Experts of a small language model.
Experts: 48 experts in each of 12 layers, 96 GELU neurons an expert, 4 picks a token.
Training: a variant of SOAP for the experts, 225M tokens, 6864 steps.
Below are experts of layer 8 (counted from 0) of a mixture-of-experts language model. Rows are named router (the router's row for the expert), down (a neuron's output weights, with its number) and show model dimensions 0-191. Each number is 500 + 40 x the weight over its row's rms, rounded and kept within 0 to 999. Numbers have three digits each.
After each expert's rows: "comes before" lists some tokens at least twice as common just after its tokens as in all text. This comes from a sample of Wikipedia text that the model never trained on. Tokens count by the router's weight.

# expert 23
router:461526493533499550506532464515541539438465503562571498480515534475582537563477482498500480522522473458511521462481488498517552513466464482511458545450422528479520577476486501515499511611467473544504515548423492507502565439489451527481497513437493538466494505512415518496438511507455437495466590540460552519409442476472476541447417503528527505540521525549515524557616415478518514541558581465512490511483456551546467449525492497523427477542500464505530545520524529438513486531467494510468500464557420473514466472482554415478519497555462461504489504543524558510547416430487482468
down0:409482502443469541479452492463516500466538446530530487487461515593481502494529560451505422557509533465491596480452459514483542446560521521497471481470516507459555513577491482581442551472501505526505497501455482601561481448499517485494535442478453431487472469439480489379518492466528524479507524491544558466439467501495531529452446542496547414481468529527441537442495487507491559480520558478523425459571555490480483467492504429493567548491481507548520546583507423563544462478532481495530532560530509541469455456501502400486491476540514507482506481495513545562492465537520514466
down1:461477444597438482469504522498557473567528484476490495450524523496502523477435501400467475524467546518578423553482555539578482458496543534501580534442493518504488560509528495538465483562431465468470481505499471445467497446430513520506491468565471449486580526501472446496499527455566472564454524455542490474569557567508444499497520475490477531470465514441487483492544464463545515527519497466601452505542403513491502599477502479588511488481551507532438476460514481530507470554520470492481504465520448520521483503524527478506480542545506568447476597542446484528466441472496453461
down2:487515517459535508516575455479486444553612451479459518540473570544521438490511487618487558523498496439511465489525406516461485499527534481441514424467468471492464488515444521553504484472526519575523532477442575489515480503508546457558453516457483541495519523541483486493529526529521530537475491490537518536483522554526496560463524539470504440464475525504553404528607396485502486504468566521565473401532513499530551468516517534536485553496492436496524456541507497502513492519513484532500465421553433499562495483485491383535444468563477432554556472511491495469554504512497480491
comes before: " the", " and", " a", " to", " by", " The"

# expert 8
router:486527486536487485515534442438537583492478463484552519488498443433515556494494562498548443539517543554503542442475525464440508501489519443537478455453449531494474588509532523537535510494468433526532522518501537550463514418528465532468521551457501519474549511432483572554521449442458461542498527519454521513476427450505468518456473559502511450564523532496499527432572436413529465536551498433541488551481509478525503465530481536540520440555507473512492567476511554493486508510490392536477495481567442478521530535512510450410512530531490506574506534456457533564545540425464520415
down0:561477378447542542511513467537478449603577467527479493553402462483576419469482462545490510527556557473486556463510503471518510539446524554541435579463476457493500491475529425528491482449475549513502545528486473544486504411480489479500538491501506463465456512429521515534542457535494538548491539497515511524496526487447503421484566538564495541492530444550519516515485557470565461547438535563478607531475555544489439515464520493441481560423523549467428515487519493461471479484491477506496505529533525491440489486474467469514476484478454512538502414491499521532467538481497559551
down1:470443506506488522510474512475540529462591443549507493572435500555484537437471547500533528513575517486443568414503521465444521427477532537446494507534530551544460605497506555504512455419522543523518502543525452500475485525482531526481411433410478477534512514525431494561449460448475438544444507517531451567492551500558501450463530458470458518451485533463570478567478497451509465537523468557479485577499523493451512532554502532495476510548508467529497529456528487531561512475443482465546463487458565514534455509549426533513589478536554511496485520523569482468458533538542502488
down2:507459434473541466493475518505548495507590477535485540486566513462501447568541548423467487453548542529427444458462537546505452472529529539481567448542545559530516427438480417495482547475463507556491477506497490485477496518491397525459487494521518495536512485545451475584518482488484479428510413493532496539542439553553536448459424467473461449523528503484535503458561550423530526555559501549521528578499489460499478497472476500556495547523431506450522459477451519514405484520540524504469476422517549503457556484489500560501545542490536543488481516441447438474555533515533535524
comes before: " |", ".", "0", "8", "4", "5"

# expert 22
router:441492495562509482465550480507524520490440440500532500455562531455565585420478544520506477519466456543525479419499481500476542500482544462555514482463495493443551562493545570495492531534474476523548519507449499561433527496505410521452533460472495472445487572526536524514505487485403523497541520556453530461442458537578471532488452546470526489582520497569432521420510467494514549557546487455527467592455524514547470466522551501522438457452502440517487567495523526557488494530527424490507542437507473456515536527457532465475509560527534548588517505564531505467543548464510515463
down0:549478556475560529406509594525451451447494554546504514539522518459469528497521536506590564495500552473503495469459499507481535535490616503493428464548477473425449477516567495512487555508524450521512498536443487531572491507501516451538524493512492469469529574502451504501524547473423495419484462533464487533486466461452483559478545534559462548485444421493468467519473437507516471467500530514564469524466443473441450517496592476529460513583497511449516516494510468530543508538492575566526547498440482475516465470518511555546540450508532520532512546578526478452434502472555515416
down1:511474506548546532505546424460371504556509564558473560556531559519507500495560482518494486488535526495481528541477530514449508570440574506549535494560522450503435508451470445493461559585443544568528554536499441457450464501454493522543501526487510425457500511494438481527496554497502444499509452468489503505435469408454469510519488488466496432431533511522498519512530525530548555475489467521527462503536494531552569418496539477528414485558468516538472529518502506493529423393436539513480520438516540477492575530501555436513538499486448550486492463562496458520530500470509492479
down2:536487465506473512436532512536453501419520424502471497424495433554499518536452517427520488492537525469532439495497476473468514509437472460582425500525475522491552505553513508533515527506493532517543539531514512527520497428478435438535500515513483476539533438482541535527552494621531429471420523523475518533442468547501488377463557517515477476514417408467501492475444558504447535456503508490471471523485473535489490463493521492499552445451543483491505514407478463470524559515466443477462395526497498504449537468516455521547571513491479454490545524523472444487478497575581501432
comes before: " of", ",", " in", " and", ".", " to"

# expert 30
router:473522515491530510486486487548598492452433472486492519486498520511615571495524553566490467545494472481475462453507518450459570454453461475539462497477501554481454551490523582447460514563470478530488547528439510459498542478541454532477540512504502474398503503514514539544491494517473449500476462524506514484448485505507452564491463514461496451484580522538507492534535433514532494502544484519548465519478497493563458439567536549478433472455524469531533550470537498512507440523450424472493504433533438443545477521488491442451497524575565467552409502531493610512537537419569535434
down0:478493519494583498487481501481569546528489579446531547451498468597496553579540507532483561542529482491481522484545547503519418596483578455463503404484435567478529518394522533520467529480522562504497428504503480521510459480488456481503531556542458512488487444474494545505486418521455562513513541516559515515494583547425472465470475468495498519492476483457504469504477504466505428493450494542515430487534505447478533491507466520492528485518474547465502475580510563410491539537608491537504539448521519536548560431477564498475468485481530457515527444455438494476537493530510560529
down1:474495507542578468548488450484534437502481592486498484551589507549518543435498438497548542475456469489511539502505416457531516534544488524584529507458486522491435525494520572514478494516505522481458474442505493506526517540487504513445437522518544496422415553492473463543522593498448530441476459508496485478567558412549435509566410479559495496436484477503495477538424519460451537524550411490493494477522448528517559493448521543516498458476569523509523499524462507525508493555493497542552490506500512491515505486453557382483544455492464422494526473580512490514470497486513413531
down2:441495443466470517551485517450500468481566478506448575474586490412476529432424525487529536521471492470493471484541517573510506477499504422467464545499527522511582482443527491478473517474525486535538526529511469511561496468517550470517434492532541531607447519461489519525588514514498537499506535523467539491478513522483432521460530526539542497495459469510502517477478526559449551472515489575465474508530558636434506488523530443461551413422462547468499528479560541486489397492498452479487478534585517498519537463555516477448420472438443511507467563526448474528517491467531527517
comes before: "0", "1", "201", "2", "200", "3"

# expert 42
router:469503488520533535532513481505534535476471468501553483484484540476625559527518503531516518523504521485470453396495511458463532525490540503464484403471477454525489550511502531515490503538416469511541507584457549527444509439524447529554594476530469502404554511473473505583483448535490512486485458470499498479465474527500472508509446495480485481538607534519529490498551452459562506507536496481538492526489550492585493450557524525541446438467483474471481560455537567449489495508421459475484514369578433475524495548480519468428534515529549481537454444512487528536574516485541517451
down0:503463478514476541494532538536498494497472431506510497458517502478557547451444463414497443547545448535495543491474504482466514532532565520568526558486485507499554555531514541468446421479547428471549516554422448476473575420492453501484465488480551502511503495421592532547416437564491489513532559496538463508498527509566492446533489525440514476553551588524495503487531453589416539510477548521510508492464566501584488559529456503486520475542481476496566526520505484503527468428514525441470450508561544477509542496468452510484397563562467501539514541555518456491514491515513504488
down1:526478513439540544476526509523531545459419559468455468428586504518566444501525511508480515486571585472538497506497504460439500524531474527493527512409500506453525467422498506537509472580476486511541512513522472558551520441489475497478527543551514494504482494483469534484537492587507482546553485436528579461494506486445491479433405532450527540546494519543587485515479458456600539451525520433477467452458468475479525522554512503480388508539440518522532436486501554444519493571498501476439496530544514521515503452503542471566439497481553505513475542506479575483580510509465542429
down2:571492519522490521497495563504515505498506503522486509558514448487423470486479480537530462498501458445533511601538562491551517502457465454603507515458493535503533512487493462605423507449499428460452493467511535499532543579476505465461414493469548549496506462521514513450462473467513490531481477492547507422444497480482444447472553549521476432474475513527500492522483527525466454550541475504503537510511450501402527508510503489460490481534494565519565441546497461519486477530519570551465432518446454464535433425527574415615491499534500511501505497405432577488459442488477531495
comes before: " |", " (", " |\n", ";", "'s", ")"

# expert 37
router:431491474464441487449518545505519542487510485457480496402526473521506510455508514475514460450445511491459522483550473471468574510478526516579535461513519514452486505476550589496475481566452496540501545498562481485529551534509495548503462529472534511466487517521521551490546455418422527600530562488456497497567488544524492543480426539440509494509462463483553550516440417550520474569537509509459492541503438462509464481550549481503467570548581457498542574564481445489464516573480408442463430511513489400547452448507469472465490550485467515464516492531476445508522525429486489471
down0:494495515510533495436530519532530536455498434528507514506488436506567435502539539537517462487553417471495534572552547536536492476486491520540479525464543529422533468505529398483407544490503547494547547484534502517507452505486469518422465515540510542562611543542415448432465530519572564513431559523514542483522482511540489468541460567531527539434458551468521467476485486447476455580530496509440497484533410468482500446488553486534550481545509535557486469485485463516529523524438498508520508487450471484481539545539543522497523461457589470508524480444427488456415533476487510544
down1:503554493536459486434491487533508429395483394490542467500488514496483567448496503456475466533430457530505569488464435513454506568490543577510445366534470504548496503467549514468479513577486482541491427530506526530545531562518443525469524518474485533448447428502490504533499469570458529500509492457486515555583514534528526452547527450524464487515476551443568429461449529482458456504542421573453474553479560501540509492459508521518470553488429501460475511438501470474501487530545505474483480450475437488497544522491545475527525456514484545496509512452422457581531504527530522503
down2:507475533550528561531531497421542525498426471409557428464424475559438440548531411501535512511520480464514490492525497507569487463509450527543525454457504442498496513465515450453564525523548489493537457482547485547470522591444491418504594497529504513576510428573524542587498513500417449496515481505494520490482543597454520493502441454481488486479519504430429468491503451444517481479529454526496474449516498472557527497472564484497447472493508467486482491476494495486477457468474539384448538458445514475436477476498436510479491469528500469538542492411512442495488470476518492458
comes before: " ", " \"", "201", "200", "202", " C"

# expert 20
router:467558478560552500490483463527576514462431480536535491478514525491611556500523498526530503570466485510503547456472493468491491480444519478495482424456448478494524548534517531532404517505420418521483537550451480505426506480495437470537524456519486484412512480511534551567497399519448489481473485507476513495417454520488454559497454509435470495568550557503522524480551441493526508503580462464500525577489491522526452473511521520503480434526526487560491552446556534515523477548500496439482490455561424466518493520446496453422560543550544483482483458560533536526574546466501487433
down0:459557543449475450402501474497435575507463516423485566492442526446441473539466522530568509477467522401457494465480513498518538456517476477545488458513523509559453533478548522480480527487474511503518548544495512454484548523482455547519516503540511546482519519485517501527564511564500495456519506476461453468419555521535582580511589527521446478576442486444502485496431504472463379582544471504523438449443454568486505450467472536491487471548581481509426470484476540538562493485529507489558477515490441468526485508479504474494518516521517507425551478516531579516547490549484456450
down1:427559490596463494464551599480466517531576546518490505470521514496427516513571508531560510488477571593532545391438492465517443572533496496527452467490517524507548446560527519513479460562562497472485507538470501521561565512565411522464466486385480423517439515575503543516501483428465515522527430480494504499537487480545528423584638507489516499476489464502465481514492513525512566468495432487497517475491543467478491488517493538543462514507456546514482518492481536537531460467518503483501449524486486505450495525450527535539496463553566506465538518541517516463514496525504487475
down2:479487534558528505484506458589499498541518495489498569560451550499488436478492426583449515565505481444508472428494412438440507478496529452514465550523469476483469460488431429482540501510488489512509516481496527468526552524540503509498476490465530548449632467550521519483568412489544501415486434501500506467489527460457527584475528513488536564487544492485477527487504523486502470454461492525518494496536536497433564554505562451492579507554540435598552489495460461504548573526495523480488451498513486537431474502528442455483451463511533509477461504457457466536517436433492489406
comes before: "–", " |", ")\n", ")", ";", " –"

# expert 18
router:426554519522481549512490514469562529492471453474547515463514485504530562523487487498513483456495528490421475480539486430448646506516537483548516455509490450518475537544535538489452476587442476515483598519513501473499529511493485568514491492450539481416548524482474514493538425467456530559487540464488548475481432569546501555485467510446515491570479522471471530449477432500553489546506447460475503570576511483509451449546515529566416504508525467549512568495503520511473463575497400463441456442527434422509492499436489476436543488526503534485530457558486476483534517489503519447
down0:468473557502430446524536481488533452398518510478476491554485529480563517508523562479481470556500502509411588436494493483470397495531514544469495487519467543532592512518450604459544516587527486559531475489544453606462577511516476485518478470527509515503497498426460535523523485464522496482507505473512532493472529462514509505483464581510561456537503491515498475538550549472480475576529508500476422442486518523559503493469501500527501490536472508444581469414583527518442458447482482516542508466508500456518463460506549444474423572486449505537434529443479454437468536537499532532
down1:504452514539484497510561475499490507473529450462506492444497571537488457546500472491485526489477451468544532540572537499513492449479494511471486530529492523486491456567472548430418564495551500517515405541516457518581490621467498522541453492475479493551455543536523511467511561478506496420475587463478522487499486499460514517528478505552446472498496549449463469545500458511471524504457458473485462454443551503539494524524556526497443571521517537480517497478584461494448541486490485569539543549391459521531551543502579433521418496520539444536467479478519453585532433513444398533
down2:481438505489519504466525563538514515534477437500454534457441456444421497412493522579444562488513492516521535522440506505499517447475572491498498462455464500485510513467530499476509510470476491553513573490528579457533512469439508519470542451567528510508436527402580526477555502499471542496547469513474447450536461490568505465541547521487546456461417456497541472478515505490467469531515462516465515455515510509472533545493540513563468566425536507506614477495444428448419596450617483505482479541533517425534478488517512457596535519539474488488513487498505513478480524484464475548
comes before: " ", " —", " \"", " A", " +", " −"

# expert 14
router:442480476459535470444481428529562443563511427466547522508503524473530575535486581511462468495467462509513556474475506546436550523442552503575480416467506549533517496528517526549494531522450445550471548590420466543523516520519479591531491519530487480461496515469533512538424496499500452511480532532473542494478532579528475495500443499522487464576481518461381461475495510499466544521486471502542486558462461453567549496414495525493499559434580513540575565553559507477479529564450441491486467478572495459499458567508539536509431530470444513529479493496522484494501510501505504465
down0:497498534515415468518498485502479588536461522480495551548499476529487445538537546515491455579510482431517507579561422499522570503486488543519536558476588486416528543497493460511537482567427498416487581537537524471531484556414505548515510551395546504449523498452471455497499476500445444476532465485522452533423523514491513506450456505552552510505536492519586503445492513494487501522459464516503610450448462528478480546475477517504488440485540468599466525489518464527467455485489499507442496536530525477526534536486398429470452492531559509560546481538485502483539495480529529497
down1:499500459527484474468422518419481503489597512507443498465532510531486479442555517578526515452444514477516546460500441461506571545449450471433491562481520563502584520571492502455536497565479580502533475572503482445406490541484532539454602454481530542565506496544513496538516492477479541507472546511558501518556553454444553516516443428461473483514530461539485455526522439417470503574444465522518444555545510495526518476566527539530499532430433462455475525467458462462490479596494489458541497494520497536473523494484565477433515508483511566487510506550479504474452496498482487486
down2:481539452519415466496505505495544488558541528492555502481434507498544520534504498503513537502459455520457478584460507524483528545559492546558507524507518476511496489435527496432579470481486558520461486581476556497514438497546468509470583449554507502477464499487493511520553468434543548477468426475554450471514521568470561457546426452502443487557523512500445511490501548540475618539454606492504490509417578554437496489557558539469527527509463543511407561521482499495466508480459512539491508510558590467493463516419543498555492474514534468493483438468468496498502499487508417472
comes before: ",", " of", " and", " in", ".", ".\n\n"

# expert 32
router:474509486531533537539506481498537547472467458502557492486483532487611552526518492533506513502498514484472462391496504463465542533501544510473488398464475457515488546515504529512493505541420468494535510577466543529448502443519439523570594469529469502409553512467474508573477442532488512492489450472504500484460466519500477520513443497480477480537606542513541492509543450448558507500536492480539493533489555478581495456564514524543445436469474475468484560461547570453488497511423465478494509367568422482520496536478514477419542508526556474543462454519501531535574517479548520448
down0:481513439486514470508511548534516502557510425514498488462490456478442448498508515434580422477503490444498509470552490506433481475521438513424523479521520492501508503511498511549532493523467521491493520496481536495443516576542518578437538485478490540483469454526450551538524571490502519511466555566433476512492510500469506463519500502479513485415537423473558479549464510468532437503505542546574503406496490503493471490474499494525525509481502628537518492382441433437537470551467490499515405509467462497497434469537528443560558512525469514426556512494544452537427512496501517373
down1:517528553539409545533507512473577506523527451501509511559531540503520544500485507520549512490497531465501454499489464492536558513464456495517532494476453484510498460486497483511414441533468482510512421564479490490575474494588527512471430497478493520548465486516479526497450497542499454468509471583520493561473474486521480540495513480499461469467487420461474598549458505472506492510549509538566503505405569564512489523609532432559422528565499468522443498591492407503472492502376486439444486442525456472532519462484502543510549441534517492521575485542559477416494504511496532472
down2:542447526449544498465488440467506548497556476550430534472513530506527475491495532547530508458475566510531507556506483509468412577512550539542523463524495442459452517541517495475538453523553617499598451454502533472572473527475565506457544551510556473517486469528491550492502499473419480441437498514398524456449559513493512562482492521463500487481478468450531565475551476536527475488543480481518512529518530516492508491517418448520533554502495549423530429481507532567499431436423440484564525566556518501468467482542517584515497537515470521539541514491557451451476558487536492457
comes before: " |", "|", " |\n", ";", "0", "–"

# expert 17
router:504501508441599547477515478478517499488555494483542480494543426517541515479459412537466538526534458462443488495482500564467448478487488511465538555525484481546536499457488561412547535622450499468489482486529526472553543450471514546516583606530506538481497537473597482506507473508475477443547531534458587498468512509571458514512456491459520505529521539521582487460450482392506488515522434505444487509449530512495467464524484487428504529518498522494549507527523445450461520541557465546517497518533480565503541509471513370508472489480554447483545525481461468420529524438498465507
down0:544426522494470500492588441510550483511607491547514428563484507475520511513539543504446526454426450501474563459544514509462474500495496477463503563545555481543573444468481535509430528454579428536446479576520495489530466467480541525488516512466520498495449469492504535466464480491527502443508554525508524526509460519500438550515537479452593530439497591471484487430530464487495520485463461498512506542485528464519469536438496470510525490516549514587498478522451445496502448518610441441503443568480441511567556456474526500517486436533515518523557523453504458479568565500442565486
down1:533458471543531453487441494468500498493502481508484503442485582541466469509500488528500457456577493444498494508505442510506603575551442488535469540479462523482499514484491563480455520473467530474478537474558528542501565473477520587539468487495504481455444492530532473576420437471445524472561562460549426457522488465497503562510484545509515483493521456473525523590443548445565544595503575502529477489510512483555505461526525531428480501525556465536532558507448443430469528500457443396472518537572520470576490542521525501513457523469456483442473505546534516454499455528568463550
down2:531461455478520489513542417524515566570463528511517477472434448506478536553484421478466488510541493570561513557559536479451494473589489528439483484536470536490498573493426458576478519496467505467496537445534490505428617518499540539516436543529528524470490515513507490487530420503460417571514524512531479464500482476554556558454513448506464489484473521522531531510462481532563484487545482524491557527527536527488524475556518465497533403498470482563499500497444538592542497379458482551485548531498428497455593500532480531547523509499539565557487465478466489515485509501439514531
comes before: ",", " of", " and", "\n", " States", ".\n\n"

# expert 2
router:497580509522545499480542478551537555436488481519502489441533524494570574463470504556560513546556418498496499421444511482471486498472542440480523425508468456526460533460496572510476553557465436530485536567451476472434554426473489541497544463448494521441465498495527521542563507474461477434495518523470523461443464494520444547504433498469480495550507547490543586456532427437515504560549445440504489568492533491517507447517465500518498499535523504519532552494521496514498484563534452441523502487583466459521456459469522405432545515525488470473481502563516553495563537412484456463
down0:473523514540526472529534460415508504473457541534553505539488451462479499463513457439539502447508488569524451465523451509501562559506560562531410516477483529461513558477523447569477483572519531501417549472514461548483432590492439561526524522486453450532460540541485471465449514454500498509493537464452484494459489528543464461586376543450471497473520538534441474482454467492554427441528567520506546470543489466515477531514515460500498484491495520481559493506416518517569495452526468511595510487408517540540463473558505555521513548509508459513510534448504518519507596467526490457
down1:489543554500530452459509629546454504471475473481534558504497474564461500427543459527452447521519394427515504493492493531481461558479539529555459522524539494509566510544447581491536483498551492462473502460538523624572428483466494470544528570495449535524481467497475451510471423526545547463562479508526572510428470503511533447429472510510537535445515541464515495537511498473454527498548461497463555503528470530513481530464457530496511489529489579540554512459502487446532500466537484531530520534449484436530501492435518429467464414490534463530487456491449551407504508500545478498
down2:529491526513504559537483510522517502469575530497507580589527442499467442501499470492408501504466474540487422482522509473475358459499526524466504498512470485526527466506454515488499472510561475496445576458508533512485542506458434459483456511431425543532497494460425515567514450561492494564471540486453475470543484509570505464515522485558446527471562543588524484457503436515540509522448502487465606493489445545533486501489567503512507433486514473521419479492511505511518499493493545531477519509391492619452574435473482532470495490490521498508531499471455529481527518522471581428
comes before: ",", "–", "\n", " and", ".\n\n", ")\n"

# expert 16
router:520558477509487589545584508502487525464567506465538498509489502481479385476477522529592439516539537533482549520471489557507471513432445460551439545507488470488485512509495533478553553537494498526583451546498537552519552434492545491483502501410529518476558499500465574508462479452485495539512478474472514496496518414520540476444502527506501513488480466499468514436523503448542429506500589434461520503520484509446490529523468503463535466483503475457551480518448468463508549513481442567442537497451452435537490567600548495422521528551505594504499572481483527582495545438429483509
down0:521469504566578494517491569536495458503476514535539486452469447496489508480489537526516480557514528519533502515488472490481557432493462483482489509460395474536469506567505459505443427542510472512475474575484489525564532465561528512444519558514485510499506487459503533479481457498559473568525498516530485518513417556512459438512494517484516399468450412559540444518463411483494464543414446516510524473405556495515449495538557525538487548466496560536507547461437575549530503456558510519557516433481521514557533488467439488539512444542567487505442496549507534546519420593512517470
down1:491551510489490447506497452482516490492502546505498512469478492472592543507473518491494450446479528478444406471487585502434480494506489502514528577416540534490556494489464504399499493516494494520539484514497478553481502487485575537475533483460436596479561485529445592487472514462521487464496547514511471538579503470563493509514449481440471509579539544476426495477498472541581492491484418468490499543555532473485461482550509536452499503424470498458533528491534463567428500570515500517516472446441478511517509490503575500400478537572471486444418578444435532512487476548423501498
down2:508530491525502467573494605402511507578530543477525550406476504457486475497500539564499408506508550504539566503467479479527481500552470482593532493484499475519475553469526529520573508567559480485437537528452501421455539511458503500538492504508505555502526542547524473513510456458548516468577584491424510470575512437465439549500496480483550477500491421537436508558480493480483501515531444481490499536508605516464447474499486507495515430436453515518482484554562517500500605519488499493481453508497472456492539523464571408477547451484518490532571528473520543457485535513481458468
comes before: "0", "8", "5", "4", "9", "2"

# expert 46
router:481478508499489515509434475543512535522549514488460535460459506463492474523445473514448471468537559470498521546498492509531385505560542468473488527445458530469586480518484430448584473557520434541469529504560575527506494598530508539502475466444521574442457506464495514498502477522562456449557593544492479416496448550601485459466570513475471504514540539476505505532494528470517561467511490476496545490419467431496525525516472460501524532538503514423482443566414444561592500447542532543472538515498499494523469490526452527528538502493528472551461484493469504453436522571462488496
down0:517548482493556544486462420467433470519439476506505496539454516462512527409486591509503489572489490430489478464522480486516425537459504528462444527491468501533545486540517532501546502480603488509432518516417503516456490562464455500486537454557511471524505474419492514472583407482483433539472501547511435463481413506517496511471508560494504506521559524532506444449449478566503482551451448553481536486414521523503495519551451542461443521436484572465518508458519542550543606488510538465514535516514484494457468490416479584568476518517492547504491509491529489505479498474413515456
down1:453501524508422445444431529494461479526470537582512512497422437563460476571443489473559510504463543529516526567505517486505488440490472492520535552481461480462486514514558572509473512514470412503438494493469487536530532510553536533470504441455502566543487496481492500473401513487490482539547464502538495529511514470547536586464441486529548551575494445529552541491518576514494514517488458526479467422555468532465429481480433424438482539539520510496539490482499477568417498518453562467498483495529420468445518419465574495503491513417437537505528568491553530499451461518466489539
down2:533526474456507519550471523494473494428558499563471549402541541533461523496468517521413536485536557590584473513602499495499463493496539488524576484506477580522487566534496439496522507496481507436471514541489515501467513440496476478432517523416496505501406535549439442511477514520542512534553522507518500550529480441457561539447458531498414517481392569499470499451512579527614508494508519484528495515499521467491430427439518495547468486480438569498523544477519504487529466537484503561556534523547467490484542493541482465475480506460457479508445460514472519494520507548518467426
comes before: " |", "|", "==\n", "-", ":", "\n"

# expert 43
router:479586472554414514425493518550555467474466468475493497475575501496588460503513510529463475467520465493480522527490492492451494487429453469540501441501467499441478525555501563486529541539474500584479506474452469545552507449595465539495457523467590509413465556518453541485503517443447474519544508565450517495562483557464447504513442582496499483506518507535515538513520444463493543530505550502538463518497470429468503520547546538436515455467570471506440566471501477462507472586437460473484519526505449486568517450562542462469524598549532515514522480574508547496482530463466464459
down0:451488535513523495501493603385494500457497535515441520508466554503558518465628469532525540503520472489520436441494425476545492548577494472553499552468464485480531499492527529478461535477498462581481480479468426541517519483482516456561444502548487462487489511554438470494559427479469477543601510478437548511572578524479551451482451510492506526418492442527546480529446518487476509483453477511487542440513543558526508463497486516538547469530428455452452464456489486466502531471519469485482513472485479461558479474562483472437479466537506544452537470540505415486503506518573496592
down1:518453495498494523466539477482515500537521518537526480496562525505487533407470466465427533561523524534524458493583482521508472535438483414543462519511493527531439446487504562528493521523527486434482473540473411509500501547487509499463539550485503457532455509567517435503431533544520514507413570443551537471495556515500401525561407427502503423451503582553496551498440452448504581448502485429474465472561467595421549463539544501515549532498546477498453521536458471522547548519464438448545455517470493472497523473469493541481452491498508459452499455544480462510508517473532518491
down2:466491508507580476470451476446487463496419471565522496489498484447541537567498460486481526525531550477527508490451516496480526485438582520490521535541475485552425546454477507552461525469407512470582448567509422443514470565531514514549499519525463427513512491463471500515520466548557484440463454477590521582491495492483549454438510584495531500529537495545450557499478491495474527430500497553427493542516508493520449447505585568527449575490459472481446524451552428479489556514500506485467508496454489476441521521460495497552513502451466539446552519447430460549506440541485542558
comes before: "|", " |", " |\n", ".", "0", "%"

# expert 27
router:526528477536476530470506464502560537526448508462478531501455516458471483489502504574524511473571555453496555516462552554478474511430483519557437521481494472444455460520495478513480537464425463480593532488552537457449530427487508533494556506540533541505506466493573516562472548527528547483544465460542490520468502502571466534519470450458532532403504424533543413545507456506406532491468541513535452525522497510463509488427500514475505440539515432496542440452526550457468582543504467513552466493535515552576520453497461506492552521465512507504468510564504430422466601557436472470
down0:488514547568437533500475468513596432476443550416545481521522550493512511530472491522482502503449540503480496502511436540480501485447480452544456438478533475495534452495349497436503485572516496537520471508538535475504490431478549516420534538509529472478505476509477550498547455404525538488464468546530520431483487487500467593497464533539514479450503487517554454541482498407516559542506521479521496494499478565555571502485491462508469579593509487533563566489480537479500492480488512398469565542521424539469474520519502426508489508564523535501477450458490434471494494472495449445
down1:540499497424407529497453540492464471579515473466492517491419487459467454498510550546506520468515479501457493468605547428490514469506506456535426535494524521533500527416506463498505532448513556474498556502495409581547530464569499517464511527441515455537521473531464536490490569477418447455482467512490543550516507520482536497491463512485487524469542565480427540462541480411448496490540490529436443461464512551436491474542433440531468512556569581561555489449575523479526470494456541471499480525479469507472544464559508589595493469509475521515469506487504474539511507490559454498
down2:538506438538498494438545559555522544549436502516483467527359537473507514472479514481505428505531533435503499495470468557514530521471559502482496541503592523490512547472488545467510523526533501434485437453468524504532502540399531524501492526515483529525555519551495392438472519502404476546513468501521454469531506523528537401489481568452608475554508495499421550525504529538465562487443486562497487517449489524477537488501454448448485438536441549506462484445476472438537518486512506548517463461453519467507518546458556479511557611509492515502554450483471472484505496527511540537
comes before: " the", " a", " his", " an", " its", " their"

# expert 21
router:437511477529489528527502480508575578504435470507530505460512494480583577499510504511498492560456481481470532394504510455465520495444493449534488451481485491481477550503558589458464502562419461495510551579443474537484532419529461493482526527502516486423548534483454550548484395501481468440500488482501556473422465539498473551480461532490521469568518527544464484489591446462550514536517476469554455547516530475545494462508501556515433420511503469513511545468498568531496438516490463470463473433533425469530504506473513495447560524558520457568473504541476539517558507432531515433
down0:494520519415494477522492505501473496496477449523464573464517495498487532467616477515440491512469543436514555521541473537467560496457484512480433574499466497522445391488497551479381477476532456525545551519541451524517527458519515494460456583472530503506536483466471454546488534469435443497505499529449503506524533521585555474507520541507551491490465474510531485511525544508459551618496534512502609506512441464483560496470568535516441473434525502534442467556523511506483410541485484536465527386517510516512500531507458494455510541535513540497514564513466458523514612502514519486
down1:458473525546428465534475531543503481458505495551485551469401478468583509526465505548596489483525536392503559492533499529546516610504504471532499450588468473499492453474521487450403476496467476537529479566488451527459578538452509459567457478456498494480540466448511543452523423484463494536491466558449541490519520514512460491528522540523500463504471512452514471500437529520430447509550507492520506508459514478493503477528530539472522554482507536497548421541484525525524536499430408521533559505590543433532508469488509429494497435481519517453507540426547530515562485483483476586
down2:463451498483484522480498504475547453449476471457568472518503490392509465468448453480555499442488418512519472452450537492560490524509610527523509469566486453578451536525533445539439481513499508560485532393550536455490530509481549452467455493464450464521499458559533468524517513518519513520543478514461514474527529522534466500437458513500528553506527500493387551452484544467544538552546478478474467538530560466536529547510439504533517510463434483469495548525540496475513419550465538504544445483509507468460487499526462490451404460443422523533460535471427536507508577527505447578
comes before: " ", " |", "|", "-", "0", "1"